Experts of a small language model: vocabulary 32000, 27.4M parameters.
Below are experts of layer 11 (counted from 0) of a mixture-of-experts language model. Rows are named router (the router's row for the expert), up (a neuron's input weights, with its number) and show model dimensions 0-95. Each number is 128 + 32 x the weight over its row's rms, rounded and kept within 0 to 255.
Before each expert's rows: "gets" lists some tokens that make up at least twice as much of what it gets as of all text. This comes from a sample of Wikipedia text that the model never trained on. Tokens count by the router's weight.

# expert 25
gets: " the", " at", " York", " National", ":", " State"
router [ 97 153 142 161 104 165 150  72 150 120  99 151 150 162 159 158 144  97 127  82  58 105  49 154 113 152 206  83 102 139 134 145 187 133 102 164 138 173 114 136 132 127 127 126 113 186 139 122 163 160 121 111  53 170 113 117 130 130 137 121 138 131 162 132 129 147 129 117 180 140 100  89 120  73 157 110 124  44 129 152 101 153  82 142 114 152 136 110 120 153  92 122  99 130  97 162]
up0 [169 135 111 134 194 116 100 184 110 121 132 154 109 158 104  86 125 152 125  94 114 126 127 148 165 139  90 142 110 198 138 130 213 172  75 184 158 152 120 125 163 120 121 173 184 129 121 132 111 127  71 113  87  61 145 149 101  83 169 219  98 139  89  99 164 107 123 184 132 128  60 131 103 111 137 101 123 187 123 181 175 149 147 104 132  90  49 180 158 114 108 122 111 129 147 141]
up1 [ 82 123 178 137 160 109 168 108 122 153  94  84 101 123 176 156 117 116  74  79 128 133 147 136  70  96  76 133 173 130 125 140  89 131 134 165 138  53 118 168 141 159 132 235 100 103  98 136 116 130 157 154 136 119  88 182 123  91 118 163 141 122 180  72 165  93 117 115 165 109 129 162 206 105 101 125 128 127 159 153 127 106 147 104 145  98 153 122 126 154 147 150 131  94  60 136]
up2 [112 189 140 125 116 173  89  89 171 107 147 168 119 136 180 124  74 105  84 112 151 164 109  81  32 171 188 106 116 110 182 151 121 129 125 137  90 123 118 169 179 142 106 146 117  53 140 152 149 167 117 147 121 125 121 100 110 113 167 153 118 147 100 114 115 126 106 103 124  77 149 154 143 109 129  61 187 108 108 105 119 101 137 150 141 145 117 128 120 148 185  94  94  97 148 107]
up3 [159 142 168  99 150 115 137 117 146 159 129 152 147 163 107 103 123 139 171 121 168 115  93 148  61 110 145 118 152 166 114  87 191 183 114 134 116 107 206 151 148 153 126  95 144 123  91 193 164 101  54 137 116 153 137  63 169 138 122  67  78 160 128 121 114 171 114  95  89  93 172  62 192  88 141  56  58 114 106 139 149 137 120  77 176 147  92 105 191  85  89 132  76 119 128 164]
up4 [124 168 153  85 180 164 190 139 150 161 101 110 162 142 133 101 124 107 101 175 195 127 115 113 127 127 166 104  89 121  90 118 145  78 129 140 176 133  92 139 175 122 122 121 120 107 131 167 191  94  82 143  93 123 159 131 116 156 177 131 146  72 123  90 140 176 142 119 117 124 182 129 179 147 134 165 176 112 190 142  96 107 109 118 104 113 154 110 179  76 120 148 136  97 132 159]
up5 [115 185  82 136  98 172 149 126 126 125 108 114 137  85 121  67 118 101 136 164 166 116  65  87  96  97 167 100 109  86 123 116 153 127 147 123 145  98 133 136 146  93 141 155 139 119 113 178 161 117 130 137 193 140 115 115 106 164 200 150  75 152 110 130 105 133 149 139 171 173 167  76 129 131 111  90 116  93 140 148  90 202 105 137  97  86  98 166 128 115 105 123  80 128 140 160]
up6 [ 82 175 109 167 158 144 109 169 115 158 104 208  99 142 128 155 154 142 125  82 166 101 104 107  92 164 110 173 103 139 120  98 104 158 128 143 163 173 110 132 134  97 132 123 148 104 194 126 114 134 105  79 104 148 151 179 157  82 115 107  37 178  98  99 141 170 113 170 227 100 153 110  93 116 139  73 177 121 155 141 129 101  86 114 159 128 173 143 122 119 144  88 129 125 133 174]
up7 [ 72 109 136 118 108 170 123 133 169 181  59 158 146 106 127 153 126 149 177 106 143 111 142  59  88 119  84 179  86  94 123 185 161 109 140 150 196 118 116 135 125  78 160 115 135 107 151 157 112 137 151  59 119 121  78 147 127 124 129 138 129 161  97 118 112 122 140  93 146 128 135 156 137 122 164 160 169 150 178  98 158  80 125 171 117 134 131 152 119 179 113  97 139 162 110 125]
up8 [128 167 102  85  79 134 191 178  86 105  94 151 139 209 120 122  81 115 178 141 172 184  45 121 109  96 175 139 141 144  90 187 142 137  91 125 134  85 181 130 119  95 135 118 144 148  68 104 161 128 169  99 103 125  99  94  83  87 125 134 137 103  86 116 152 115 158 149 189  91 137 136 143 184  62 118 137  80  92 104  81 180 123 216 135 172 134 129 118 109 145 149 161 102 174 120]
up9 [162 200 131  82 106 166  83 121 183 121 152 117 133 132  93  84 141 124 187 126 136 132 104 134 107 163 168  96 115 110 140  98  95 111 126 150 115  96 160 124 168  92 117 165  57 122 193  89 114 148 116 120 118 120 133  94 118 111 127  30 112  64 132 128 149 173 142 107  76 111 102 106 171 149 135 100 117 186 130 138 108  64 157 150 147  92 184  71 152 192 171 105 113 160  12  75]
up10 [203  82 135 117 156 152 136  62 150 108 107  71  63  85 177 132 108 119 150 147 130 155 138  97  88 119 127 160 141 110 193  90 169 112 158 172  79 106  67 150 152 132 100 116 139 169 174  67 112 119 121 124 143 136 115 163 134  80 141 140 202 170 134  72 142 116 136  91 161 161 100 156 137 130 112 111 141 143 131  79  94 119 155 141 174 150 108 146 131 133 121 134  95 150 100  92]
up11 [141  83  82 141 146 118 100 112 115  92 116 125 179 175 110 130 135 198 116 202 141 107  93 148 108 121 117 140  75 169 139 149 145 163 165 166 161 112 131 116 105 172 117 120 114 125 148 155 107  68 170 106  87 146 142  24 167 101 169 110  80 126 159 147 147  99 131 109 135 134 121  78 114 129 157 125 105 108 152 127  81 106 105 118 140 114 104  49 135 113 110 161 123 145 137 166]
up12 [148 143  66 149 193 150 110 120 146 128 104 149 123 112  92 126 100 101  42 127 126 147 168 154 111 163 134 195 109  86  85 166  88 181 104 153 158 135 156 126 123 165 142 130 176 106 150 135 138  96 131 125 177 126 161 144  82 107 174 150  81 116 106  87  94 194 109 108 108 151  81 131  92  98 163 167 134 105 132  73 160 146  61 112 155 124 115 126 110 125 120  91 129 123 125 108]
up13 [ 51 132 145 105 149 118 146 141 119 141 100 146 166 146 142 151 139 157 148 186 132 190  94 103  96 134 140 147 119  85 129  90 134 155  95 154 158  40  97 147 147 193 185  94 140  67 149 120 129  88 167 139 156 138 127 166 129 146 185 183 154 113 123 153 126 155  94 149  85 109  92 148 188 128 150 130 149 127  88 132  59 123 182 115 164 166  85 159 132 104  94 126 186 112 174 106]
up14 [119 161 139 147 152 142 127 103  87 106  37 114 156 101  77 111 136  90 150 112 207 110  94 144 141 128 159 143 140 147 113 145  98  79 117 165 139 147 122 214 151 143 171  96 104 194 110 155 171 173  88 179  98 134  97 169 135 106 163 155  63 138 166 131 135 109  88 112 108 111 113  93 156 112 129  67 100 121 117  77 109 110 131 184 180 144 129 126 130 115 107  81  95 167  87 134]
up15 [154 139 124 172 128 137  92  95 158 106 175  66 139 111 109  98 126 112  71 135 143 107 144  90 192 138  87 151 104  91 137 113 132 116 107 136 157 153 125 121 145  90 111 122 141  91 117  93  58 182 100 114 152 146 161 180 143 104  96 126 180 110 147  92 122 198 119  96 152 174  49 108 134  62 162  88 141 163 154  75 143  88 205 112 202 190 114  86 219 116 190 108 123 126 103 155]
up16 [110  96 138 131 136 149  64 129 107 115  76 117 129 113 125 110 101 136 136 162  79  75 120 160 127  94 130 101 177 149  89 100 136 120 120 158 129  88 152 134 156 133 101 180 153  89  78 150 155 113  97 215  93 137 187 105 193 104 104 117 154 198  98 117 146 115  94  93 181 172  84 139 120 123 126  94 152  99 141 140 156 134 128  99 105  72 136 176 128 156 125 159  74 104 115 163]
up17 [ 29 121 132  79  83  79  80 125  77 134 188 124 168 178 143 139 105  97  61  94 160 128  95 122  98 124 143 181  90 146  86  71  92 129 131 176  94  80 105 189 104 132 144 130  56 211 153 122 182 171  99 102 111 114  81 125 151 135 109  85 130 138  78 154 131 149 134 135 182 103 113 107 147 159 140 181  99  97 123 201 165 148 136 122 110 156  92  94  77 166 142 120  85 149  94 148]
up18 [ 99 101 133 199 118 118 117 160 140  82 100 130  99 144 116 107 143  93 148 104 102 146 109 164 207 166 134 158 156 109 133 131 121 145 147  83 159 139 163  86 114  82 153  75 146 145 127 151 155  53  92  55 114 121 151 150 156 134 173 116 138  95  95  75 158 142 116 118  37 137  96  85 177 152  87 124 123 138  90 140 143 147 111  99 143 151 124 172 159  99  99 193 151  88 136 102]
up19 [139 137  98 188 174 148  83 124 120 101 191  92 124 123 112 146  75 133 128 133 100 120 105 128 114  87 116 114 111 121 102  85 159 112 147  45 191 152 132 197 125 133 142  88 111 155 153 165 136 132 170 152 145 160 143 109 120 174 153 120 143 120 184 123 169 139 124 143 128 147  79 101 153 110 201 104 143 179 138 140  92 111 174 154  77 114 115 165 176  95  97 186  94 127  77 117]
up20 [ 82 137 122  81 118 107 166 125 111 168 154 152 120 102 160 118 107 129 134 143  98 179 106 140  90 121 127  49  84  61  75  37  89 134 128 148 145 182 127 140 141 143 140  93 134  78  95 121 162  33 134  91 144 156  94  80 187 155 128  94 135  94 105 110 229 109 171 132 158 157 110 159 122 111 178 145 117 159 145 156 124 141 185 142 111 120 123 127 130 115 107 147 111 139 156 129]
up21 [151 132 190 136 109 129  97 141 134 132 136 137 120 150 111 148 119 170 110 123 117  76  88 181  43 127 180 132 130  99 140 108  81 102 181 135 117 130  91 165 164 156 112 107 125 124 205  93 147 173 104 165 117 136 102 161  95 130  72  60 129  92  95 171 101 125 165  83 115 127 153 130 155  90 120 138 101  87 148 129 123  98 101 156 169 167 101 103 142 117 124 139 107 126 140 113]
up22 [103 165 139 115  59 147 152 102 142 139 120 118 161 189 120 153 106 116 119 159 147 145 148 108 167  90 153 152 136 123 153 129 141 119 122 136 106  84 118 176  80 137 123 147 121 189 204 110 114  92 151  78 117  86  61 164 129 163 190 120 129 164 181 131 152 146  84 144 105  94 140 132 154 104  92  82  89  83  97  92 105 105 151 120  95  97 175  91 186 161 148 139  97  94 185 218]

# expert 47
gets: " the", " The", " his", " and", "The", " a"
router [ 92 118 157 183 119 106 136 158 159 114 114  97 146  97 162 132 114 146 121  83 118  93 146 172 136 141  73 154  91 104 164 106 127 117  83 150 131 142 121 104 155  90  92 119  62 105 153 100 169 180 119 161 108 131  79 143 134 141 158 149 140  94 146 181 119 199 107 162 129 122 103 111 132  72  84  90  93 122 103 178 124 105 166 102 114 162  96  81 133 155  84 174 142 100 137 103]
up0 [156 114 125 120  96  91 110 140  93 127 101 106 173 124 111 157 157 132 137  98 102 136 109 135  96 126 172 151 167 165 153 204 103 118 114 125 207  95 104 139 101 139 128 152  73 119 132 138 195  92 107 177 102 131  88 142 125  62 135 144  94  89 124 117 150  75  49 113 149 138  94 130 148 133 133 117 163 185  95 157 133 116 183 176  83 162  92  63 155  93 225 145 164 119 137 130]
up1 [142  95 178 137 139 113 156 119 161 125  66 113 154  85 131 109 202 101 159 116 135 152 165 112 161  98 140 205 125 129  56 169 147 170 107 152 155  92  84 191  83 173 102 119  98  97 155 157 110 143  64 133 129 116 131 162 130  83 108 130 127 115 103 124 108 119 130 151 128  69  94 140 193 124 113 121 115 138 109 124 141  86  86  93 167 153 111 117 148 125 157 137 111 119 134  78]
up2 [ 44 127 137 107 168 100  78 112 170 125 134 151 142 127 113 125 195 175 152  70 105 146 138 162 159 121  70 171 138 121 124 166 118 138  83 161 162  57 110 168 126  68 128  96 119  90 152 176 132 182 121 153  88 148 129 115 132 115 180 102  91 104 219 115 117 146  78 197  87  89 104 126 168 112 140  82 104 174  60 104 163 163  98 151 185 158 100  98 114 161 129  92 118 101 146 139]
up3 [106 141 155 170  92 133  95 150 130 116 113 142 111 110 140  70  88 125 121 107  93  87  92 116 107 125 172 125  87 165 154 109 166 139  59  81 111 165 201 229 129 134  90 127 112 113 137  90 144 164 161  95  97 124 117 170 169 159 112 118 136 125 102  94 146 162 151 144 157 145 153  39 165 143 161  93 181  93 108  97 111 132 123 139 132 165 201  54 167 153 183 117 116 117  93 128]
up4 [ 89 157 146  98 123 130 120  97 100  78 162 100 111 145 188 201 171 134  91 145 183 146 112  89 160 136  85  96 161  74 100 145  80 120 101  60 163  91 116 104 127  89  94  90 185 147 103 117 145 165 104 140 116 137 134 128 101 109 126 123 178 120 136 132 140 111 154  42 135 155 115 112 115  97 127 133 184 159 111 104 132 144 116 158 162 136 126  89 144  98 115 160 134 175 107 129]
up5 [ 90 176 172 177 195  83 108 154 110 160  87 125 138 127 198 143 121 155  74 135 101 105 130 143  56 167 147 114 134 113 157 114 187  91 103 172 123  90 180 156 136  98 112  79  85 121 125 153 187  71 109 136  99  86 128 111 127 121 143 134  60 122 152 160 109  90 138 164 156 133 141 119 141 152 111  91  70 143 138 149 106  74 153 125 137 136 111 156 153 153 139 110 124  91  98 129]
up6 [115 110 114 157 148 152 180 139 172 108 174  59 148 166 139 168  55 129 114 118 187 132 148 106 128 164 110  85 113 155 107  76 132  70 116  53 119 138 135 126 135 103 115 149 128  69  97 127  95 116 178 126  94 121 161 141 153 140 146  81 130 171 122 117  98 124 162 146 157 130 141 163  83 170 174 140 125 133 128 142 111  86  90  64 189  89  84 108 134  93 117  98 106 127 177 144]
up7 [139 121  90 116  80 141 101 115 158 123 110 124 123  92 147 124 126 123 183 125 149  86 134 151  89  87  70 140 110 112 143 181  98 105 153 170  85  98 102 152 112 158 142 132 149 121 144 159 133 154 192  63 138  96  88  92 145  97 169 153 140 110 148 200  75 144 178 104 149 110  85 133 167 140 177 123 196 146 191 136 163  97 128 136 124 138 115 119 208 142  75  85 115 141 116 180]
up8 [112  85 158 133 103  83 159 154 122 113 144  53 150  94 172 120 179 105 102 107 165 104 140 128 155 125 105 151 236  97 109 139  94 154 118 113 125 129 142 114 130  98 122 135 148 151 143 132 139 157 148 159 118  94  88 166  78 111 125  85 132  97 127 138 118 108 186 129  58  88 185 120 137 108 111  66  89 132 166 120 104 201 135 115 110 132 135 118 136 110 217 140 167 150 162  99]
up9 [ 59 155 173 108 122 149  90 135 146  82 142 113 153 147 189 131 103 178 168 122 107 100 149 141  90 160 110 144 130 132 103 177  96  99  89 129 133  81  97 117 179 132 118 109 142 104 135 119 142 128 141 100 113 149  77 102 169 120 203 149 138 173  98 154  67 177 154 145 160 205 110  86 117 152 181  75 106 114 150 228 105 133  84  78 102  93 125 103 141  65 116 132 168 180 133 145]
up10 [130  74 169 212 130 134 103 117  84 147 150 102 135 105  86 131 157  95 107 160 110 126 149  99 127 131 107 187 142  87  92 120 151 139 162 208 122 117  75 129 129 147 148 119 150 122 183  98 133 157  87 149 118 146  91 146 162  97 177 208 113 161 126 132  80 151 127 146 124 127 123 101 120 135 109 119 119 144 122 102 120 132 157 173 118 130 125 125 149  88 192 117 172  89  93 129]
up11 [107 145 127 152 114  65 144 107 112 141 206 124 172 188 166  34 162  77 168 121 131 147  97 150 103 126 136 117 164 132 114 150 128 178 162 146 146 132  60 104 189 136  98 154 147  95 130 146 132 144 170 160 141 109 117 110 114  96 158  67 111 142  80 150  99  99 135  94 116 176 144 147  97  54  77  84  91 188  58 144  97 149 123 186 103 158 102 121 156 114 121 175 149 151 109 153]
up12 [119 161 149 178 158 100 109 132 134 162 131 143 151 195 177 101  94  97  70 121 172 107 173 132 113 110 102 129 143  42  80 120 153 105 116 101 129 106 124 113 109  98 158 159 151 140 106 202  71 160  89 152 101 158 158 132 103 116 171  95 106 133 121 136  77 162  94 149 120 159 198 137  74 117 185 190  91 124 133 144 113 150 100  87 201 102  84 109 112 119 104 135  75 154 161 120]
up13 [143 145 149 145 144  61 124 170  73 196 113 112 143  89 109 141 135 149 132 205 162 146 154 131  89 105  78 156 166 149 114 148 150 144  88 138 100 123 157  97 146  61  77 118 107  88 119 134 116 155  97 106 101 196  82 189 155 105 165 166  82 123  63 147 105  88 151 168 127 123 109 137 103 125  87 119 106 181 163 127 118 117 136  79 127 138 104 112 159 128 119 131 113 195 167 126]
up14 [ 87 141 183 156 156 166 112 147 120 156 167 144 102  94 123  99 121 159 113 151 111 104 117 130 108 117 140 104 209 112  63 137 144 140 171  95 120 137 131  65 255 172  73 133 161 138 105 110 100 105 136 119 130 116  72 118 109 135 165 141  94 142 139 108 159 111 129 148 104 135 102 173 124 111 167 150 170 171  95 170  92 118 100 137 159  79 110 113 130 153 141  86 111 146  97 105]
up15 [ 93 104 127 116 191 127 103 143 112 157 142  90  80 142  94 108 142 145 109 118 179 152  93 126 150 179 116 127 105 129  76 149 155 123 175 204 119 153  74 106 163 110 125  77 137 129 139  69 181  89 110 107 101 123 121 122 127 135 106 157  98  81 115 126 114 159 171 169 123  66 124 120  86 149 159 159 146 128 125 212 100 111 145 188 156 141 125 139 132 111  96  72 117 136  79  97]
up16 [114 119 126  82  82 147 163 118 169 137 118 161 117 104 165 163  95 137 186 137 186  84 110 149 120  74  83 151 136 123  79  91 134 152 139 124 119 151 112 115  82 128 112  85  90  43 143 117 148  87  84 116 119 135 115 156 113 102 102 137  88 147 151 191 139  98 149 113 120 119  91  97 130 122 146 185  92 106 190 103  95 151 132 120 136 123 124 116 132 100 106 167 133 108 146 140]
up17 [108 116 125  81 126 123  96 138 115 116  79 110 187 105 103 120 144 137 165 164 139 100 107 138 122  88 193 129 172 150  79 159 135 118  92 174  95 133 138 106 146 148 130 182 160 124  90 127 102 125 115 131  45 177 127  78 113 120 145 104  96 161  87 131 144  77  95 147 133  78 124 151  90  85 120 143  69 165 166 152 120 142 142 138 111 122 144 133 157 116  86 123 101 124 131 106]
up18 [118  79 184 143  84 126 181 114 124 101 114  92 116 117 151 130 120 137  73 160 158 113 169 162 121 151 143 181 137 176 141 140 146 134 164 123 150 124 138 148  96 119 134 114 136 176  81  91 112 144  82 117 146 139 118 135 109 119  89  40 138 179  64 115 135 134  97 142  48 119  87  99 152 100 130  62 109 139  54 136 188  69 123 119  98  97 138 158 134 150 156 169 105  72 135 152]
up19 [140 107 114 169  94 133 174 114 134 136 147 140 120 164 143 145  52 129 127 129  97 161 142 118 194  84 151  91  94  94 143 115 109 144 139 110 124  73 139 200 163 180 104 162 104 134 162 112 100 172 150 145 107 160 153 135 143 139 107  61 121 154 174 115  75 144 150 129 166 159 116 109 140  61 146 184 108 180 139 212 117 122 121  77 122 171 122  92 138 119 107 130 105 138  25 102]
up20 [141 126 133 100 117 112 144 139 136 106 148 129 181 121 177 128 104 157 133 160 177 192 135  75 166  48 117 104 151  91 120 112 129 204 131  82  95 125 124 121  49 104 141 130 130 110  95 131 166  88 157 114  77  93 117  93 117 152 199 120 163 162 116 183 116 111 156 124 129 154  87 202 167 113 173  49 152 119  92 114 145 103 133 130 143 172 159 107 195  85 134 133 198  82 123 179]
up21 [149 168 191 137 199 132 141 130 117 130 166 184 101 168 140 103 116 148 152 117 130 154 130 172  52  94 135 160 147 112 165 120 107 122  90 223 131 111 109 106 102 114  90 150 141 130 160 195 107 144 171 132 165 181  89 115 124  97  89 101 128 155 139 112 115 131 113 151 123 102 106 155 151  77 177 136  70  71  48 109 114 141 112 139 125 148 111 159 102 102 120 157 138  84 142 162]
up22 [166 173 176 122 163  86 168 191 142 127 121 123  89 129 113 115  99 166 109 160 130 138 155 176  81 122 132 125 131  77 176 117  68 136 114 135 125 105 178 152 128 136 126 176 110 154 140 190 188 117 111 145  73 109 123 135 107 176 136  85 118 129 124 182  65 163 134 120 102 121 170 170 164 124 139  67  79 100 118 145 114  84 108 102 196 129  85 143 147 138 109 141 200 137 131 145]

# expert 45
gets: " the", " The", " and", "The", " (", " or"
router [ 98 168 158 193 117  96  97 184 157 151  77 153 146  77 129 163  78 149 161  92 143  47 167 157 162 148  64 128  91 127 121 105 123 120 153 148 134 137 167 136  96 165 117 120 104 148 112 116 106 105 108  97  94  76 122 151 116 132 131 159 136  88 166 159 107 170 124  90 121 118 136 115 131 111 154 111  80 130 170 154 132 151 146  71 153 118 122 155 117 170  93 140 136 143 193  92]
up0 [109 101 199 164 127 102 146 186 172  99 123 166 100 179 139  98 197  78  24 120  92 147 124  67  63 156 135  69 127 139 148 174 114 118 147 112 155 123  89  90 161 143 152  63 128  74 115 144 135  80 117 140 122 126 125  94 196  85 165 121 155 198 149 133 165 170 107 146  96  94 104 138 135  83 165 121 143 100 127 176  77 142 149 111 123 139 174 195 150 137 138 127 203 124 134 148]
up1 [ 71 159 108 149  97 174  89  76 117  89 143 133 127  75  81 155 116 173 155 162  82 193  89  81 109 160  65 115 129  87 124 129 144 174 120 174 168 106 132  64  91 145 138 154 102 103 117 100  89  92 132  83 111 116 123 109 105  97 159 134 205 150 138 116  85 156 143 133 157 106 128 143 156  77  80 122  84 111 106 137 139 104  96 137 132 155 186 139  79 127 118 153 157 107 127 126]
up2 [145 169  92 115 153 121 138  99 141 108 104 148 118 106 104  82 110 133 210 113 105 108 148 160  90 123 153 118 176 124 102 204 116 119 187 130  99 173 171 165 137 155 173  77  76 113 116 166 120 143 107 181 166 109 152 158 154 105 123 132 135 161  70 149  42 148 151 117 161  94 142 155 117 125  78  43 172 121 151 136  98 173 144 157 147 140 149 111 166  96 118 162 121 134 168 133]
up3 [ 69 102  79 148 169  89 137 140 195 133 116 191  83 100 159 108 103 109  70 136 159 130 168 121 120 134 147 151 128  96 162 153 212 121 123 105  72  84 142 158  92 111 118 129 141 118 128  82 153 138 113 131 123  77 172 102 189 132 186 159 113 167 100  78 160 118 148 125 191 172 134 121 117 150 156 135 151 162 116  88  83 137 152  87  83  85 165 127 173 129  54 171 146 146 133 138]
up4 [148 163 131  97 172 153 138 170  72 125 136 149 147 122  56 138 103 128 140 145 173 163 185 152 150 108 132 115  88 133 142  77 124  93  45 192 126  83  95  81  99 132  67  91 198 176 142 151 147 108 157 108 128 170 157 127 171  95 160 140  90 144 114  75 148 110 147 183 115  95 117 147 140 129 118  35  84 154  55 131 150 151 162 124 164 144  74 116 128 155  87 168  90 133 146 143]
up5 [116 177 169 178 140 101 115 209 170  87 134  90 121 138 121 104 113 130  32 116 119 189 126 166 195 206 145 153 152 110 145  90 111 119 147  96 140 135 163 151 133 117  92 151  96  99 125 164 173 162 116 120  56 108 143 143 118  99 122 144 104  84  96 113 108 109 134  87 128 138 126 151 144 139 138 162  80 165 104  88 159 144 117 178 148  61 137 175 138 178 174 122  93 146 154 100]
up6 [113 154 121  73 155 146 121 110 176 156 166  69 178 117 149 201  81 130 112 130 158 165 110  79  98 171  97 122 134 105 165  77 102 157 168 104  95  75 146 108 130 134 100  81 146 115  92 146  93 136 150  89 117 158 112 179 170 124 119 130 123 158 138 185 159 101 155 154 179 157 139 106 127  87 173 116  99 108 174  90 125  79 136  99 118 121 175 153 140 138  96 118 163 141 111 150]
up7 [195 115 129 199 161 161 111  88  88 127  83 120 162 153 131 144 115 165 100 146 147 113  85  58 142 180 107 127 161 126 131  85 146 185 103  92 135 103 159 177 213 157  95 144 101 156  84 177 171 125 139 169 119  72 157 117 132 111 123  55 113  80 131  90 157 146 133  98 104 137 133 143 181 141 105  98 124 112 129 116 125 138 107 155 121 171 104  97 143 104 168 143  91 126 159 160]
up8 [154 104 103  48 125  60 131 139 146 148 136  88 117 162 154  67 134 132 159  65 119 141 150 170 116 181  93 134 172 120 116 134 119 123 110 197 156 150  54 138  92 142 141 141 112 128  87 154  94 113 134 123 178 121 160 122 147 121 150 141 124  89 156 112 105 114 102 107 155  85 170 134 175  95  89 133  63 123 133  58 163 153 140 133 154 146  85 151 181 117  70 127 192 102 146 150]
up9 [160 140 133  71 167  75  95 105  99  84 129 175 123  58 153 195  81 152 173 118  95 165 196  87 138 115 104 145 167  80 194 132 108 156 136 150 139  94 107 101 138  99  90 120  95 159 117 137 122 118 100 151  98  83 167 150 123 134 142 130 176 152 105 183 132 154 103 138 144  89 119 143 148 156 127 156 126 151 133  64 114  55 152  67 175 156 108  88 116 137 178 121  68 178 163 113]
up10 [ 88 156 102  90 126 128 137  95 147  87 156 106 147  90 144 110 155 112 209 121  99  76  97 101 116  45 168  95 111 124 116 111 108 156 149 171 110 123 138 159 109 167 124  90  79  73 158 190 141 110 100 139 159 157 139 134  95 199  97 139 136 173 164 179  92 106 114 173 139 147 140  81 121 143 122 104 135  87 155  60 130 144 145 166 133 102 107 169 118  91 137 146 154 107 168 112]
up11 [169 174 127 123 120  92 106 116 131 150 132  52 129 119 150 191 170 184  99 137 151 135  93 172 129  94 116 144 102  87 100  79 135 129 125 141 181  89  94 139 141 111 140 117 107 140 109 105 126 101 180  86  78 138 133 146 148  45  83 146  96 134 137 121 117 148  76 151 203 168 124 108 135 133 149  93 138  81 137 113 212 101 110 107  93 123 108 147 137 103 194 137 118 148 161 146]
up12 [130  74 125  96 157 100  72 132  99 142  97 108  54 113  81  88 114 116 138 127 105 198 141 164 149 183 122 106 137 145 120 179 117 173 113 139 131 124 125 144 149  80 146 128 120 133 113 150 126 119  91 152 202 194 135 157 179  78 137 112 140  86 159  92 169 163  65 112 121 164 110 149  65 122 115  76 130 181 123 150 147 128 165  84 191 109 107 126 175 119  87 109 147 187 106 103]
up13 [129 173 124 112 121 113 134 129  81 162 127 169 108 118 141 126  90 138 141  97 134 194 185 134 148  52 119 122  77 142 135  66 129  95 157 167 141 166 123 139 146 135 139  77 122 136 199  91 152 154  95 121 150 152  90 117 123 130 137 129  84 119 143 202 135 130 153 122  99  85 149 172 147  62 154 142 121 134 122 147 128 191  62 156 130  44 139 103 131 160 145 111 191 122 100 128]
up14 [124 131 121 132 137 152 113 116 188 159  86  96 162 115 103 154  90 139  63 116 112 149 167 162 141 170  82 179 127  90 125 118 122 125 128 163 119  82 196 160 102 163 171 124 150  95 117 133 114 130  80 153  63 134 121 138  75 121  75 128 100 165 134  67  97 119 183  98 131  76 126  86 107 182 154 209  79 116 162 157 125 154 154 136 142 140 132 158 149 167 176 121  90 174 144 116]
up15 [183 184 181 162 105 141 109 142 169 121 122 117 144  81 156 116 163 127 140 125 150 120 124 112 168  79  93  55  84 123 168 112  90 164 144  99 134 210 114 103 126 137  71 121 179 136 112 179 116  78  87  66  98 111 127 192 106  88 128 110 118 167  70 125 161 160  87 127 148 110 165 190 193 114 146 113 133  89 108  90  90 136 142 126 163 131  88 173 100 121 115 156  79 194 140 141]
up16 [138 124 125 181 100 152 118  68 121 138 140  87 143 132 127 140 101 115 132 135 117 158 169  39  80  88  86 143 119 163 121 139 119 166 104 107 195 136 134 173 118 143 118 126  89 178 135 162 138  89 126 100  96 110  87 200 146 132 142 101 118 129 171 132 149 150 196 143 115  90 127 100  68  92 143  77 105 115 190 125 134 125 137 112 137  96 114  84 115 112 138 171  85 134 158  73]
up17 [147 159 212 186 161 102 121 166 185 151 137  83  79 149 114 138 128 135 120  65 189 129 172  92 135 189 117  91 160 101  65 126 143 138 133 116 128  72 104 129 142 131 111 132 132 143  68 198 103 102  57 142 122  97 118  89 120 126 172 179  94 113 123  53 141 134 201 137 103 125  98 170 146 172 202  99 112 119 138 172 125  95 136 110 146 120  75  76 148 149 175  74 121 126 158 129]
up18 [154  92 115 103 155 127 176  59 145  80 104 115 174  66 112  72  96 139 134 134  79 150 132  74  87 103 126 169 116 107 121 131 191 166 136 120 161 107 159 168 142 112 124 107 112  59 184 137 133 177 170 114 132 149  87 113 155  93 137 134  76 108 145 121 128 177  80 116 102 124 111 160 101 140 171 160 129 112 155 161 135 117 161 109 133 180 139 103 158 143 113 105 202 149 124 156]
up19 [107  89 144 154 159 123  93 115 122 142 149  90  70 139 112 150 110 155   7 127 109 120  59 128  84 153 108 151  88 116 114  93 184 151  76  86 184 129 166 170 124 125 174  98 120 118  95 137  96 115 120 124 142 193 174  64  99  77 114 198 142 153 159  72 120 151 129 103 148 142 118 167 112  92 111 139 111  84 115 103 161 139 109 139 180 115  66 155 100 135 133 151 120 133 168 133]
up20 [156  96 133 125 141 168 145 148  97 124  97  97  88  77 163 131  66 162 159 115 164 185 114 167 155  94 105 162 142  86 128 129 131  77 129 197 123  96 156 145 133 132  98 140 123 165 108 125 155 150  99 135  64 163  92 185  96  94 140 106  98  83  77 160 115 126  84 182 128 131 130 118 144 133 122 123 111 154 139 122  88  91 215 140 188 125 174 160 190 135 151 113  47  90 132  85]
up21 [154 157 130 143 109 125 146 143 187  93 140  77 129  95 165 125 107 136 152 125 139 144  81 109 117 158 173 116 113 134 153 167 182  91 147 160 180 102 135  97  56 139 134 129 132 128 123 104 172 105 124  81 109 159  96 185 136  75 154 110 113 117 101 131 118 122 137 114 116  85  88 176 183 102  96 114  51 158  67 135 161 146 106 123 107 123 137 139 142 134 113 132 105 110  94 139]
up22 [132 149 171 124 127 128 144 116 116 125  93 193 108 153 114 166 113 147 144 189 159 165 170 149 139 120 178 135  60 145 121 190 156 102 154 141 107 139 124  79 130 165  90 136 139 153 123 140  81 109 118  41 125 153 125 141 170  84 129 117 130  81 117  90 128 116 123 167 164 118 111  58 148 187 122 153  90 120 142 159  97 135 138 158 127  79 113 136 168 139 101 175 113  82 176 104]